From a checkpoint of a small mixture-of-experts model trained on Wikipedia.
Size: 12 layers, width 192, 73.4M parameters.
Below are experts of layer 8 (counted from 0) of a mixture-of-experts language model. Rows are named router (the router's row for the expert), gate (a neuron's input weights, with its number), up (a neuron's input weights, with its number) and show model dimensions 0-191. Each number is 128 + 24 x the weight over its row's rms, rounded and kept within 0 to 255.
Before each expert's rows: a language model's description of what the expert responds to. This comes from a sample of Wikipedia text that the model never trained on.

# expert 49
Tokens inside parentheses or after slashes, mainly unit symbols like sq mi and km, language codes like pt, and rookie markers (R).
router [129 141 134 112  94 104 128 119 133 163  98 134 158 113 127 134 123 149 138 177 144 169  85 133 150 138 166 137 169 116 133 155 117 144 129 151 143 124 127 124 122 122 111 106 113 129 136 168 135 125 107 155 120 120 134 133  84 152 126 113  67 131 139 106 125 101 139 105 164 109 100 119 138 129 139 162 123 119 145 153  92 128 125 167 137  96 140 152 100 137 170 139 101  86 134 123 127 165 113 167 150 110 191 161 175 112 140 130 110 158 155 151  83 137  93  84 111 133 122 123 145  95 107 138 122 118  92 142 101 129 158 127 122 162 114 126 127 139 144 103 160 120 140 179 147 139 101 117 145 147 170 150  94 174 117 139 125 117 121 166 182 134  95 104  75 136 118 125 125  60 129 145 132 113  87 104 116 172 163 141 140 129 143  99 120 145  96 148  92 148 106 108]
gate1 [122 152 135 120 132 187 142 100 121 130 106 113 112 159 153 127 180 133 118 111 131  76 141 109 121 134 114 120  97 137 114 109 109 111 156 163 104 103 152 126 112 116 108 162 131  66 110 161 133 153 133 115  73 167 159 119 104 112  99 135 120 101 138 141 164 131 104 123 191 122 124 114 119 118 138 162 124 103 149 120  93  99 110 135 120 155 126 144 109 177 110 111 120 134 154  93  98 111 106 133 106 127 126 134 163 127 167 132 135 115 101 119  99 160 121 132 167 117 136 133 114 147 108 106 191 123  89 135 143 111 113 140 117 144  94  62  95 137 116  88 131  86 177 180 133 161  83 141 122 132 171 141 134 151 133  91 149 133 115 142 120  95 101  99 134 126 108 125 146 124 141 134 154 122 163 112 114 126  91 113 154  89 139 134  92 170 111 136 130 138 134 161]
up1 [145 145  93 135 181  92 148 127 116 128  85 103 124 126 138 124 148 140  82 165 130 107 121 159  70 137 112  97 113 109 135 109 122 102 146 149  96 104 116 141 163 135 122 129 105 131 109 160 145 108 114  90 114 171 133 119 189 116 135 124 125 121 164 112  96 137 123  94 166  98 115 119 137 121 103 168 140 127 107 108  92  95 156  84 111 109 114 131  93 138 120 133 126  94 139  98 150 140 115 168  78  85 138 109 133 140 169 149 150 117  94 100 118 139 113 152 135 176 109 124 189 130 112  95 158 161 102 150 149 133 141  93  88 136 149 150 116 161 136 120 109 130 150 119 126 133 144 112 115 111 132 125 108 115 145 145 127 141 145 124 124 104 120 105 159 101 109 107 133 152 110  90 139 105 160 126 131 146  70  88 113 173 172 157 166 149 140 107  88 137 141 137]
gate2 [125 113 133 113 108 122 154  80 125 150 134 166  80 118 154 156  99 171 120 170 117 129  86 104 114 130 170 111 117 133 127 113 153 142 127 129  85 127 137 120  95 104  96  96 128 129 137 140 157 126 125 144 111  87 108 126 119  88 149 120 146 114 148 106 150 136 122 131 128 125  91 105  78  93 111  95 149  97 141 107 139 129 121 161 157 130 132 125 169 179  80  94 137 134 139 124 134 155 122 127 136 116  90 122 129 147 146 109  83 177 154 123 176  97 131 168 154 121 153  95 149  97 125 104 121 118 172  81 128 113 123 164 124 153  95 134 139 163 155 152 182 141 110 140 125 122 131 163 110 158 111 128  96  88 108 131 125 103 109 111 106 182 135  62 128 120 102 161 118 133  84 137 119  99 147 102 141 139 144 123 165 132  96 134 150 108 155 138 124 128 147 132]
up2 [157 140 129 116 111 152 156 131 131  94 123 117 148 142  96 156 166 127 126 112  96 130 139  96 138 135  86 161 121 143 110 146 119 132 163 115 155 120 121  97 123 145 137 126 137 131 152 137 106 134  83 128 150 135  84 117 115 165 108 113 106  90 162 146 129 123  98 109 139 145 113 140  93 111 116  85 111 147 164 151 129 115 127 149 161 129 146 111 161  70  93 143 156 122 129 136 100 123 127 105 119 133 196 120 105 139 107 148 136  98 134  78 127 158 130 157 124 100 101 163 131 136 108 118 131 145 146 129 166 108 175 164 167 118 135 115 153  99 105 150 154 119  89 111 144  96 107 138 182 114 131 147 109 162 118  75 139 135 141 134 124  84 157 113 100  85 137 143 109  74 128 147 187 108 108 166 114 127  89  87 142 125 113 157 129 115 137 118 160  77 154 113]
gate3 [131 105 100 121 126 115 174 129 131 142 139 151 146 109  99 130 144 144 181 140 149 170 121 154 145 100 121 107 129 147 153 165 145 178  86  96 106 130 109 104 177 124 102 165 118 138 122 116 128 152 140 115 143 115 120 108  93 166  88 131 151  95 123  69 145 132 173 109 137 134 116 138 118 134 139 109 160 130 100 103 106 106 147 128 126 110 168 141 166 124 128 120  96 120  55 108 108 135  97 104 109 109 137 111 151 155 101 132  96 136  98 103 124 111 116  92 121 124 128 169 104 126 149 137 122 139 113 149 131 157  95 145 118  84  73 105 143 125 110 128  91 155 119 147 113  87 139 106 141 142 118 159 139 170 170 123 178 150  89  90 123 105 117 170 126 102  99 157 152  69 135 135  94 161 151 128 121 137 146 122 122 137 122 118 119 147 137 140 162 101 139  96]
up3 [122 111 111 121 121 108 126 117 157 129 128 109 162 108 140 128  63 159 115 146 191 136 118 120 127 120 142  94 148 120 175 100 145 124  97 112 114 160 135 136 113 120 164 175 117 150 164 108 164 151 113 157 127 142 161 146 122 141 116 146  99 141 124 115 153 162 146  80 111 143 123 116 154 137 155 156 156 129 125  94 126 101 108 117  88 118 124 119 151 136 118 139 118 118 112 153 132 131 152 103 156  84 121  99 132 147 115 117 119 109 133 134  91 116 154 138 126 158 138 160 152 107 154 137 122 149 117 170 133 177 126 111 128 126  87 105 156 159 145 123 126 153 132 134 110 114 128 129  93  89 156 122 134 201 123 129 144 184 134 156  86 149 114 166 149  93 109 171 135 110 129  96  85 170 124 146  85 123 131 151 177 156 118 100 160 142  89 142 150 149  79 110]
gate4 [ 91 110 114 159 166 125 145 126 116 135  88  78 146 104 144 153 129 139  89 128 113  97 132  80 127 140 148  98 149 147 131 156 173 102 105 171 149 142 103 101 133  85 126  77  79 143 145 118 161 189 137 149 138 121 103 120  91 134 128  98 112 142 104 157 160 110 144 128 166 134 167 110 143 136 150 190 100 178 110 134 113 122 147 124 112 122 137 117 138 137 108 159  92 118 127 131 129 154 143 159  92 151 140 118 151 120 157  79  98  75  88 138 150 131 129 110 139 104 102 146 103 163 125 125 107 139 124 147  97 112 122 140 136 133 147 149 136 127 118 114 124 126 155 109 109 121 105 104 114 122 126 115 136 131 103 100 116  74 154 148  74 139 136 162 129  97 121 121 138 134 137 100 138 120  68 173 117 132 108 148  82 156 141 151 136 123 133  91  99 111 115 146]
up4 [ 87 164 146  92 172 149 144 151 116 102 121 161 138 135 106 174 140 129  89 122 122 145 132 108 125 191 175 143 148 131 127  82 161  91 112 159 124 157  78 148 157 161 150 118 103 130 136 126 144 143 103  95 145 120 116 111 158 129 100 137  91 132 167 105 147 167  58 137 105 102 157 109 110 129 150 146 123 123  99 125 142 107 106 169  86 117 104 138 145 152 118 108 108  89 137 130 127 169 149 109 132 111 131 166 107 126 165 140 110 133 159 127 125 137 101 144 145 134 125  89 136 162 145 121  95 164 108 154 141  93 100 122 108 149 119 158 172 141 136  74 102 150 152 122 103  97 123 147 127 127 122 136 143 159  94 120 112 102 119 162 108 121 162  93 123  86 137 141 128 137 137 143 135 134 109 164 108 133 156 124 106 159 167 146 107 126  92 158 147 146 110 132]
gate5 [110 116 151 160 136 159 138 173  76 139 153 116 160 157  89 112 127 125 108 190 127 161 112 138 135 107 103 145 141 128 121 153 128 112  97 153 140  45 103 118 125 170 126 146 101 163 125 125 101 145 139 156 133 128 126 135 137 154 100 127 144 149 143 135 158 100 106 132  95 185 144 148  80 124 155 106  97 113 148 127 177 135 133 150 159 115 126 119  97 129 157 136 132  84 122 116 106 117 120 196 131 136 139 126 131  87 145 137 154 133 116  98 127 117  98 131  91 128 143 122 138 110 150 113 119 132 147 104 111 171 124 120 164 133 160  40 149 132 157 138 139 162 154 141 127 141  95 136 135 113 145 119 118 135 122 112 120 113  96 126 159 160 112 118 159 134 109  95 150 104 108 114  89 113 119 153 149 136 128 114 103  65 128 109 109 147 119 123 123 154 135  88]
up5 [159 141 145 147 132 146  97 149  99 147 154  94 130 133 109 116 105 119  96 196 123 145  95 126 123  97 104 144 168 113 143 145 168  96 125 106 158 112 120 108 136 172 145 148 113 147 108 130 133 138 142 185 178 109 134 113 101 172 130 118 149 177 112 103 130  92 111 140 103 157 124 117  96 151 152 152  97 156 140 144 175 150 107 127 153 120  93 130  87 118 152 166 168  89 151 134 140 115 128 160 145 125 133 154 143 100 152 113 130 125 144 120 164 144 116 103  83 140 108 137 177  93 159 117 113 105 125  92 137 155 137 107 157 113 125 116 171 120 106 117 133 156 122 130 127 140 129 144  99 129 170 136 116 175  93 107 111 117  70 164 155 131 136 118 126 176 121  99 128 136  85 123 112 127 123 147 151 115 131 125 118  87 134 139  90 148 115 122 109 164 147  85]

# expert 43
Past participles and verbs right after forms of be, often before by, as or in, such as seen, known, located, arranged.
router [122 114 114 123 107 132 144 150 154 144 133 143 136 118 112 150 127 162 149 183 189 147  89 118 155 171 129 158 163 122 154 166 116 132 148 151 130 114 137 149 119 143  88 170 136 164 124 159 132 141 157 120  91 100 135  99 113 119 113 120 114 142 189  99 156 121 143 105 120 124 112 132 105  87 114 147 150 107 131 161 114 114 159 133 137 102 132 110  98 132 139 145 117  98 100 116 169 146 127 134 156 163 156 159 135 108 165 103 100 151 154 179 104 129 119 113 152 129 149 176 114 139 114 110 130 138 110  90 105 170 150 101 138 129 106 160  97 109 167 112 177 145 151 187 131 163 135 138 130 124 135 105 133 134 137 140 167 138 154 101 139 135 130 112  79 134 127 119 117  60 116 150 143 126  80 109 146 119 165 158 131 153  96 122 118 125 104  82 127 150 138 106]
gate3 [187 118 139 156 114 119 133 151  74 123 132 148 155 122  77 148 108  79 119  62 113 176 127 153 130 136 126 126 104  83 160 124 109 117 187 132 128 115 107  71  99 145  89  96 131  90 155 103 177  75 115 110 132  70 121 102 134 114 125 106 113 146 147 131 103  73 141 109 126 132 144 100 150 113 116 125 129 133 119 124 120 140 120 108 138  76 132 162 100 105 152 131 128 154 107 151 135 171 120 110 127 173 122 126 140 137 133 198 127 122 116  86 104 115 116  94 173 129 148 123 151 173 143 126 124 115 161 140  93 114 119 117 100 138 137 134 165 135 124 121 127 138 127 120 137 117 124  85 100 113 143 133 112 123 128 147 154 104 121 153 107 126 117 187 142 151 122 131 142 125 122 180 158 101 125 128 107 111 144 147 117 123 129 118 131 125 139 141 121 107  94 139]
up3 [ 91 101 132  84 141 163 157  90 173 136 152 111 106 139 155 134  90 135 145 192 131 139 127 125 149 151 158 145 149 130 107  97 140 100  93 111  82  84 114 154 144 118 153 140 140 141 108 151  85 189 121 191 155 130 148 103 109 154  82 133 168 140 113  97 129 137 145 148 142 111 112 139 112 137 156 144 128 116 143 130 185  97 109 140 117 155 105 130 165 135 113 131 143 104 133  87 126 112 125 119 113 127 154 111 128 112  98  76 144 104 140  89 111 117 153  95 111 104 100 154 129  82 163 145 123 106 155 143 144 125 147 130 109 143 109 107 112 109 113 139 121 118  81 138 110  78  97 136 123 158 100 165 119 178 109 129 130 121 121 105 150 130  83 128 126 112 110 106 150 156 128  93 130 134 111 127 146 173  97  94 133 120 116 129 111 125 116 142 161 157 140 127]
gate4 [102 114 141  90 135 110 129 194 160 148 108  98 130 161 141 102 165  93 171 146 144  94  93 112 113 140 129 147 117 129 153 158 157 138  98 113 104 104 131 135 139 133 154 136 158 172 148 142 130  74 131 112 124 151 133 119 136  97 119  97 107  97 118 114 114 131 180 164 218 121 125 154 134 104 131 121  77 119 141 136 113 140 117 137 137 124  97 134 195 167 114 161 170 130 117 140 128 134 142  93 106 113 117 128 160 117  95 132 123 116 135 132 132 129 190 121 130  99 133 102 118 126 124 114 116 119 152 139 132 117 138 125 143 123 133 164  75 111 111 134 122 120 131 157 155 113 157 129 118 142 129 111 117 148 142  74 161 122  91 162 135 160 137 123 136  80 136 145 108 120 170 127 153 174 161  99 129 159 112 110 172 134 140 113  95  95 144 126 118 159 111 129]
up4 [122 100 142  93 156  98 113 148 169 163 178 155 154 164 163  89 144  88 142 164 160 132 105 153 102 157 144 158 103 132 113 125  92 133  86 120  92 109 135 151 157 125 132 137 149 120 180 142 162  91 123 143 149 136 143  99 139 179  97 111 118 111 139 103 147 116 147 131 169 112 154 147 147 135 139 132  91 147 122 142 139 159 117 155 121 159 104 104 152 134 119 192 158 158 115 139 139 121 116 127 128 112 126 130 119 150 103 110 122 104 137 111 123  97 158 131 117 106 104 116  87 136 148  92 125 128 147 139 132 143 131 123 160 122 128 169 140 140 114 136 132 128 101 154 157 110 148 143 138 120 187 179  76 142 147  87 155  72  96 130 125 152 118  98 141  73  94 105 107 154 160 109 131 173 135 128 157 110 139 111 135  96 128 113 105 106 137 142 131 135 125  98]
gate5 [145 201 153 148 142  90 135 132 116 170 100 146 131 154 135 110 108  96 111 123  96 169 193  99 113 109 122 117 129 135 102 110 142 129  92 134 149 119 144 137 129 187 120 144 139 144 157 128 111 170  91 130  99 133 109 121 156 108 127 103 115 155 115 123 143 100 141 124 144 123 136 105 102 119  91 108 154 153 126 127 136 111 140 143 154 121 119 117 104 156 106 143 116 158 128 140 139 136 134 150 135  67 103 109 169 122 116 147 129 110 147 134 105 105 146 109 145 131 164 147 121  84 103 137 112 113 130 153 109 104 149 115 158 142 132 160 143 174 130  81 101 139 113 139 123 173 129 104 166 170 124 138 105 122 149 113 156 151 155 128 117 145  81 113  87 122  74 150 114 130 105 160 101 146 111 153  81 173 103 172 146 170 132  90 163 114 119 168 135 144 160 131]
up5 [128  57  93 112 134 115 123 150 122 104 122 154 115  79 124 161 119 164 147 127 138 161  91 141 127  91 138 174 121 143 154 107 114 120 174 106 135 130 142 130 121  89 157 115 111 101 116 116 150 136 185 136 164 139 148 105  98 132 136 140 128 100 144 153 133 164 123 147 111  92  88 135 151 137 178 137 138 126 116 113  78 118 104 106 113 151 119 148 172  90 113 132 146 123 139 131 156 107  94 123 122 201 156 142 123 138 118 125 143 147 111 128 135 125 123 139 109 137 106 103 170 200 145 154 141 112 135 107 117 175 124 168 111 138 120 152 102  79 140  88 130 126 119 132 127 104 112 133 109 108 128 138 159 148 126 153 135  82  98 132 104 148 142 139 159 140 137 105 145 104 137 117 160 107 135 100 151  87 122 117 136 100 155 189  90 141 135 124 118  88  98 136]
gate6 [140 111 116  72 134 150 109 134 136 124 146 170 146 150  79 175 135 148 169  99 126 135 131 127  87 130 116 111 139 106 146 155 144 128 147 176 124 160 124  87 170 135 114 116 133 116 125 153 141 149 115 111 140 127 127 146 136 134 120 141 149 106 167  99 165 132 105 121  92 130 123  89  90 132 154 125 155 117 104 104  95 120 118  88 104 178 142 145 120 116 123 131 133 114 138  93 125  98 133  62 141 139 132 141 108 125 132 129  91 130 149 135 148 200  87 103 118 106 117 142 165  87 149 169 128 119 138 114  90  92 139 110 129 154 105 132 132 140 138  97 174 142 139 125 158 162  81 121 126 155 143 151 114 114  96 123 166 134  95 111 149 120 112 159  95 133 147  86 120 107 120 111  83 129 156 110 146  82 131 160 136  95 129 115  84 135 109 165 100 131  89 139]
up6 [147  77  96 150 109 135 130 138  90 135  95 120 165 141 141 112 112  98  89 145 110 123 114 101 144 129 154  92 141 128 138 105 171 139 145 104  77 137 159 149  91 116 137 153  68 146 149 114 135 130 126  83 123 107 100 134 126 141 165 124 129 141 101  91 152 146 155  73 144 131 123 131 168 107 108 114 112 104 119 146 164 117 125 142 117 126  96 108 139  94 133 124 134 130 132 107 135 132 133 125 133 136 138  97 184 115  95  93 145 143 112 130 119  61 152 139 118  90 130 108 176  95 133  88 162 106 166 150 111 129 106 149 113 109 108 121 100 123 131 114 131 105 131 170 109 156 147  94 106 159 138 104 121 105 135  62 131 153 164 121 110 149 160 186 165  89 120 140  98 124 144 120 138 145 133 125 155 126  78  89 146  92 130 118 115 116 132 127 111 131 154 102]
gate7 [112 116 118 123 136 107 133 121 147 154 163  99  86 131 105 101 104 144 146  60 108 130 155 142 128 110 145 107  71 127 106 120 116 111 142 146 154 127 147 144 131 112 128 107  78 135 116 126 116 153 133  90 113 144 147 111 157 105 144 115 141 131 119 183 139 134 154 215 118 136 111 110 133 105 116 139 148 115  78 109 123 117 140 123  70 165 139  93 152 122 116 126 143 150 156 189 162 132 162 144 143 140 122 127 130 161 142 165 105 121 125 137 121 108 127  91 167 147 136 121 159  81 116 145 105 135 100 116 153 103 116 124 111 127 106 134 143 101 122 116 133 110 114 107 138 131  99 130 146 134 100 108 127 116 112 127 100 124  99  63 111 120 127 124 150 149 143 106 123 171 124 117 128 123 165  74 109  98 160  92 116 176 135 111 142  97 181 145 104 173  92 115]
up7 [155 129 140 153  90 187 137 134 159  96 109 131 165 101 124 147 160 150  99 148 137 105  79 104 116 170 112 158 165 164 120 131  79 104 119 154 145 118 113 120 131  89 125 109 145 137 161 127 129 128 118 125 149  85 141  99 124 105 151 142 116 117 188 118 151 148 156  98 141 125 160 127 181 130 134  91 108 150 135 131 112 184 127 143 142 125 118  97  48 122 125 116 109 121 126  97 137 117 120 144 128 146  97 103  97 131 115 106 143 125 116 114 144 104 119 139 128 134 122 126 121 173 152 156 147 104 133 155 122 111 116 142 110 112 166  41 143  93 100 118 166 115 128 144 114  98 116 122  95 100 124 132  89 120 150 139 156 137 120 105 123 127 143 139 122 108  95 111 136 118 111 168 141  88 128 150 102 123 132 137 142 141 162 162 138 159  80 105 153  85 116 148]

# expert 20
Words that join list items or clauses, mainly and and commas, plus or, but, including, especially, as in yellow and black.
router [ 90 130 104 121 100 138 140 111 153 169 156 132 155 133 106 124  98 143 128 174 138 123 120 121 129 156 152 154 175 125 169 123 124 160 150 143 117 100 148  99 196 127 120 114 121 156 150 158 132 134 134 105 111 138 119 124 141 138 106 126 113 131 153 112 142 160 145  89 144 150  83 174 141  91 151 145 115 129 102 147 133  92 150 137 103  92 153  99 145 117 184 124 108 114 139  95 144 165 107 189 135 144 166 161 107 109 152 103  82 155 118 121 108 164 115 117 106 161 146 157 115 123 152 126 119 110 142 131 101 129 145 168 136 175 130 157 107 119 127 108 191 121 149 134 103 102 142 148 131 112 152 107 132 148 135 154 142 130 166  92 148 168 121 112  95 148 165 139  87  99 147 127 117 159  72 127 176 153 143 106 117 128 120 119 111 132 105 115 113 152 146 103]
gate0 [127 121 140 157 146 127 145  97 106 101 128 136 138 123 131 112  97 152 155 144 132 107 101 155 138  94 116 151 125  91 126 126 145 116 142 100  99 119 104 121 137 135 119 119 103 164 131 128 100 140 156 136 145 139 129  94  93 134 134 106 133  91 131 152  94 187 106 135  97 143 143 108 131 137 155 148 130 130  93 133 141  94 117 133  80 109 126 112 142 123 154 110 173 122  99 107 105 156  75 121  93 134 129 129 148 116 188 138 101 162 119 129 108 109 130 158 151 186 145 131 124 116 120  94 122 143 142 143 173  90 121 142 147 187 132 116 156 128 133 101 158  80 151 129 110 106 159 132  97 106  99  69 105 145 140 115 112 131  76 173 173 173 125  79 138  94 138 152 135 126 126 100 114 101 153 133 162 162 111 122 125  95 105 149 141 116 100 132 136  67 141 163]
up0 [ 95 152 148 140 119  85  91 138 141 123 115 116 117 144 133 179 151 117 140 129 125 144 140 130 120 130 147 127 135 152 112 142 120 136 118 156 137 158 123 115 120 103 162 128 157  73 114 139 144 111 130  93 135  97 147  93 147 106 120 157 131 145 146 106 107 111 108 119 105 112  96 133 137 121 114 109 160 100 179 129 105 125 107 173 179 119 137 116 134 123 108 139 123 112 163 175 171 109 132 103 139 138 140 135  89 160 128  81 146 108 140 149 168 129 141 108 121  80 113 154 167 158 108 167 147 116 137 120 122 109 118 161 109  84  89 111 151  82 122 136 101 148 133 126 113 146  83 140 167 136  89 198 136 145 146 158 131 149 153  85  99  77 118 144 132 139 104  93 143  97 117 141 134 117 119 142 137  94 130 154 126 196 117  95 158 160 154 140 113 146 157 155]
gate1 [116 128  71 135  91 110 138 138 144 149  93 117  99 158 137 129 127 137 144 121 148 113 129 134 125 101 155 137  70 127  72 163 125 115  62  89 131 107 155 167 141  84 165 161 129  83 121 117 123 118 143  88 143 109 126 124 147 107 201  93 143  93 110  96 111 109 148 134 130 109 164 107 147 148 125 119 103 133 125  89 141 104 122 106 149 101 102 135 116  96  97 139 132 108 120 130 177 120 129 100 144 144 101 148 143 147 124 135 157 118 129 122 155 134 101 153 150  92 121 114 126  90 130  70 143 144  97 139 167 132 125 125  76 137 115 137  92 157 106 145 137 139 122 124 119 145 126 107 111 148 118  99 147 142  91 111 142 149 100 152  96  53 111 164 140 117 100 159 129 145 139 128 134 124 134 139 173 138 116 145 130 133 159 156  77 124 145 104 119 123 121 105]
up1 [131 132 130 111 123 103 125 123 158 109 138 165 147 123 127 115 149 105 101 153 127 120 113 122 140 202 135 110 150  62 152 103 155 116 161 128 107 108 103 119 103 121 174  68 141 139 183 134 120 112 125 130  78 141 123  84 104 135 120 138 157 132 147 135 142 114 123 114  72 174 111  90 106 145 149 153 146 125 112 134 120 138 147 135 119 154 168 110 157 135 157 116  91 153 165 131 152 152 136 137 120  92 147 119 125 125 125 110 144 145 147 138 138  65 127 111 137 159  89 133 144 129 122  94 178 133 207 103 119 141 106 122 140 119  90  93 171 154 136  95 126 127 158 139 127 129 109 122 140 141 137 157  97 105 142 131 162 115  99 136 160 127 140 107 138 111 179 158 148 122 116 102  90 106 109 107 108  94 102 112 120 127 100 104 130 129 119 125 136 170 115 164]
gate2 [ 94 163 169 109  84 114 108 132 112 136 121 169 100 119  98 101 131 153 139 112 101 146 168 131 114  83 127 100 128 131 140 120 108 124 150 117 115 104 135 117 133 172 111 148 141  78  82 119 129 145 137  97 132 142  67 128 180 161 130 146 122  96 124 105 114 125 120  91 136 107  91 116 117 124 154 142 111 181 137 142 129 121 160 132 150 135 129 116 129 133 126 122 134 118  96 110 134 149 110  99 120  73 169 153 134 108 171 176 108  95 122 115 142  87 117 100 190 133 122 157 103 101 123 140 101 107 116 118 149 122 144 158 128 134 132 152 125 144 125 146 129 168 120 133 173  92 102 130 143 158 117 190  91  86 100 119 131  79 142 136 138 119 111 138 127 155 113 100 141  99 121 120 130 127 116 130 113 141 169 120 170 198 127 119 122 119 138 183 127 144 146 124]
up2 [119 134 173 136  95 139 160 109 155 133 151 137 128 126 156 127 142 112 106 114 100 156 136 125 125 111 109 112 116  98 122 152  98  99 119 127 106  96 130 143 133 180  93 105 158  84 117 146 144 171 105 151 128 121  80 110 138 141 119 147 110 116 104 110 133 141 155 135 168 130 106 120 105 128 142 113 127 115 145 130 130 173 150 143 175 140 140 154  91 142 166 138 161 106 113 134 154 118 143 145  75 106 141 107  79 136 161 100 126 109 119  99 126 107 113 112 174 130 139 190 108 109 143 138 125 115 106  34 144 130 118 149 145 130 128 130 142 147 110 147 120 171 166 117 142 126 100 111 143 113  93 151  74 102 105 101 122 125 130 135 147 111 146 103 131 148  94 108  94 121 100 113 132 148  80 163 120 177 154 124 106 164  91 103 128  90 106 133 116  93 152 154]
gate3 [169 110  93  88 171 148 114 120 108 106 131 167 132 146 129 159 105 143 141 119 135 106 138 177 110 117 163 185 139  99 108 132 175 143 160 108 108 112 118 101 100 141 103 119 114 114 145 153 162  96 133 115 141 128 115 183 118 149  95 128 115  85 159 123 121 146 137 157 132 126 121 137 132 103 122  99 108 133 168 127 126 151 103 167 146  76 123 137 145 126 148 114 141 137 141 116  89 116  99 106 143 167 104 106 147 116 131 145 119 110 141 119 151  95 129 111 103 152 128 116 165 142 129 164 145 159 129 104 130 105  85  82 162 116 111 142 132 147 119 102 116 112 145 131 102 108 121 114 138 120 124 119 141 125 169 104  90  96  79 114 111  83 169 129 135 133 110  71 117 120 125  76 168 167 117 119 117 136 102 173 196 160 115 137 102 122 120  88 141 138 138 104]
up3 [110 133 132 161  93 161 111 115 117 128 142  79 127 142 101  93 173 118 146 162 111 132  84 107 116 121 126 112 116 173 145 140 113 110 103 160 176 129 131 157 166  92 137 112 121 116 131  98 104 135 101 143 122 133 127 124 140 122 149 119 164 142  91 132 124 123 141 118 109 134 100 129  79 140 107 182 135 142 112 123 125 111 140 111 142 178 125 122  89  96 139 132  89  99 138 125 153 138 148 142 105  64 212 125 120 124 112 117 124 150 171 152 137 132 108 132 123 164 128 128 148 113 116 133 142 112 130 149 130 164 137 132 106 143 139 126 112 136 123 174 159 149 161 128 137 164 118 151 119 101 114 166  85 111  98 161 173 112 148 173 162 137 104 135 145 147  82 146 129 161 115 176  92 158 141 119 107  89 113 107  73  96 141 121 131 143 121 169 119 140 122 146]
gate4 [152 144 101 131 114  92 147 174 118 180 185 119 149 119 106 122 105 134 112  62 146 141 104 101 112 144 157 124 119 125 170 138 143 148 133 100 127 148 119 109 141 102 150 159 142 139 108 169  98 130 139 126  88  73 162 144 154 123 149 131 124 145 103 140 132 118  81 170 100 160 131 134 100 108 142 161 112 101 129 104 149 119 133 149 156 189 134 123 135 152  94 129 131 116 169 113 134 152 109 156 123 109 122 118  95 108 138 143 124 107 155 144  99 115 147 139 121 115 123 171  95 133 132 129 164 148 143 153 140 134 127 120 155 148 151 132 114 133 123 118  94 137  56 128 125 148 193 144 156 123 169 150 189 101 117 119 162 152 145 124 147 122 161 140  90 135  82 173 129 153 128 108 124 127 148 138 154 150 147 129 150 132 116 141 187 126 132 146 149 151 128 132]
up4 [100 118 141 152  92 142 110  88 125 121 107 128  94  93 113 115 116 174 140 147 164 146 135 158 156 147 116 159 111 155 119 152 102 122 160 186 176  68 135 163 111 133  65  73 128 129 171 126 168 101 100 125 155 133 120  97 109 144 103 135 120  99  93 109 128 130 161  79 156 114 139 115  97 127 167 143  97 129 127 136  90 157 127 153 129 109 152 159 128 136 111 152 138 122 125 119 142 120 131 128 145 146  90 190 114 155 143 124 147 144 132 136 132 143 107 114 103 145 124 108 158  90 128 122  97 135 107 105 136 141 113 157 137 104  87 105 151 137 115 113 167 101 129 116 100 112  84 160  89  89  93 135 108 145 155  98 122 125 126 114 155 143 127 123 120 127 159  85 115 124 116 147 158 120 120 149  89 112 125 124 105  86 144 139  89 162 159 109 109 138 110 134]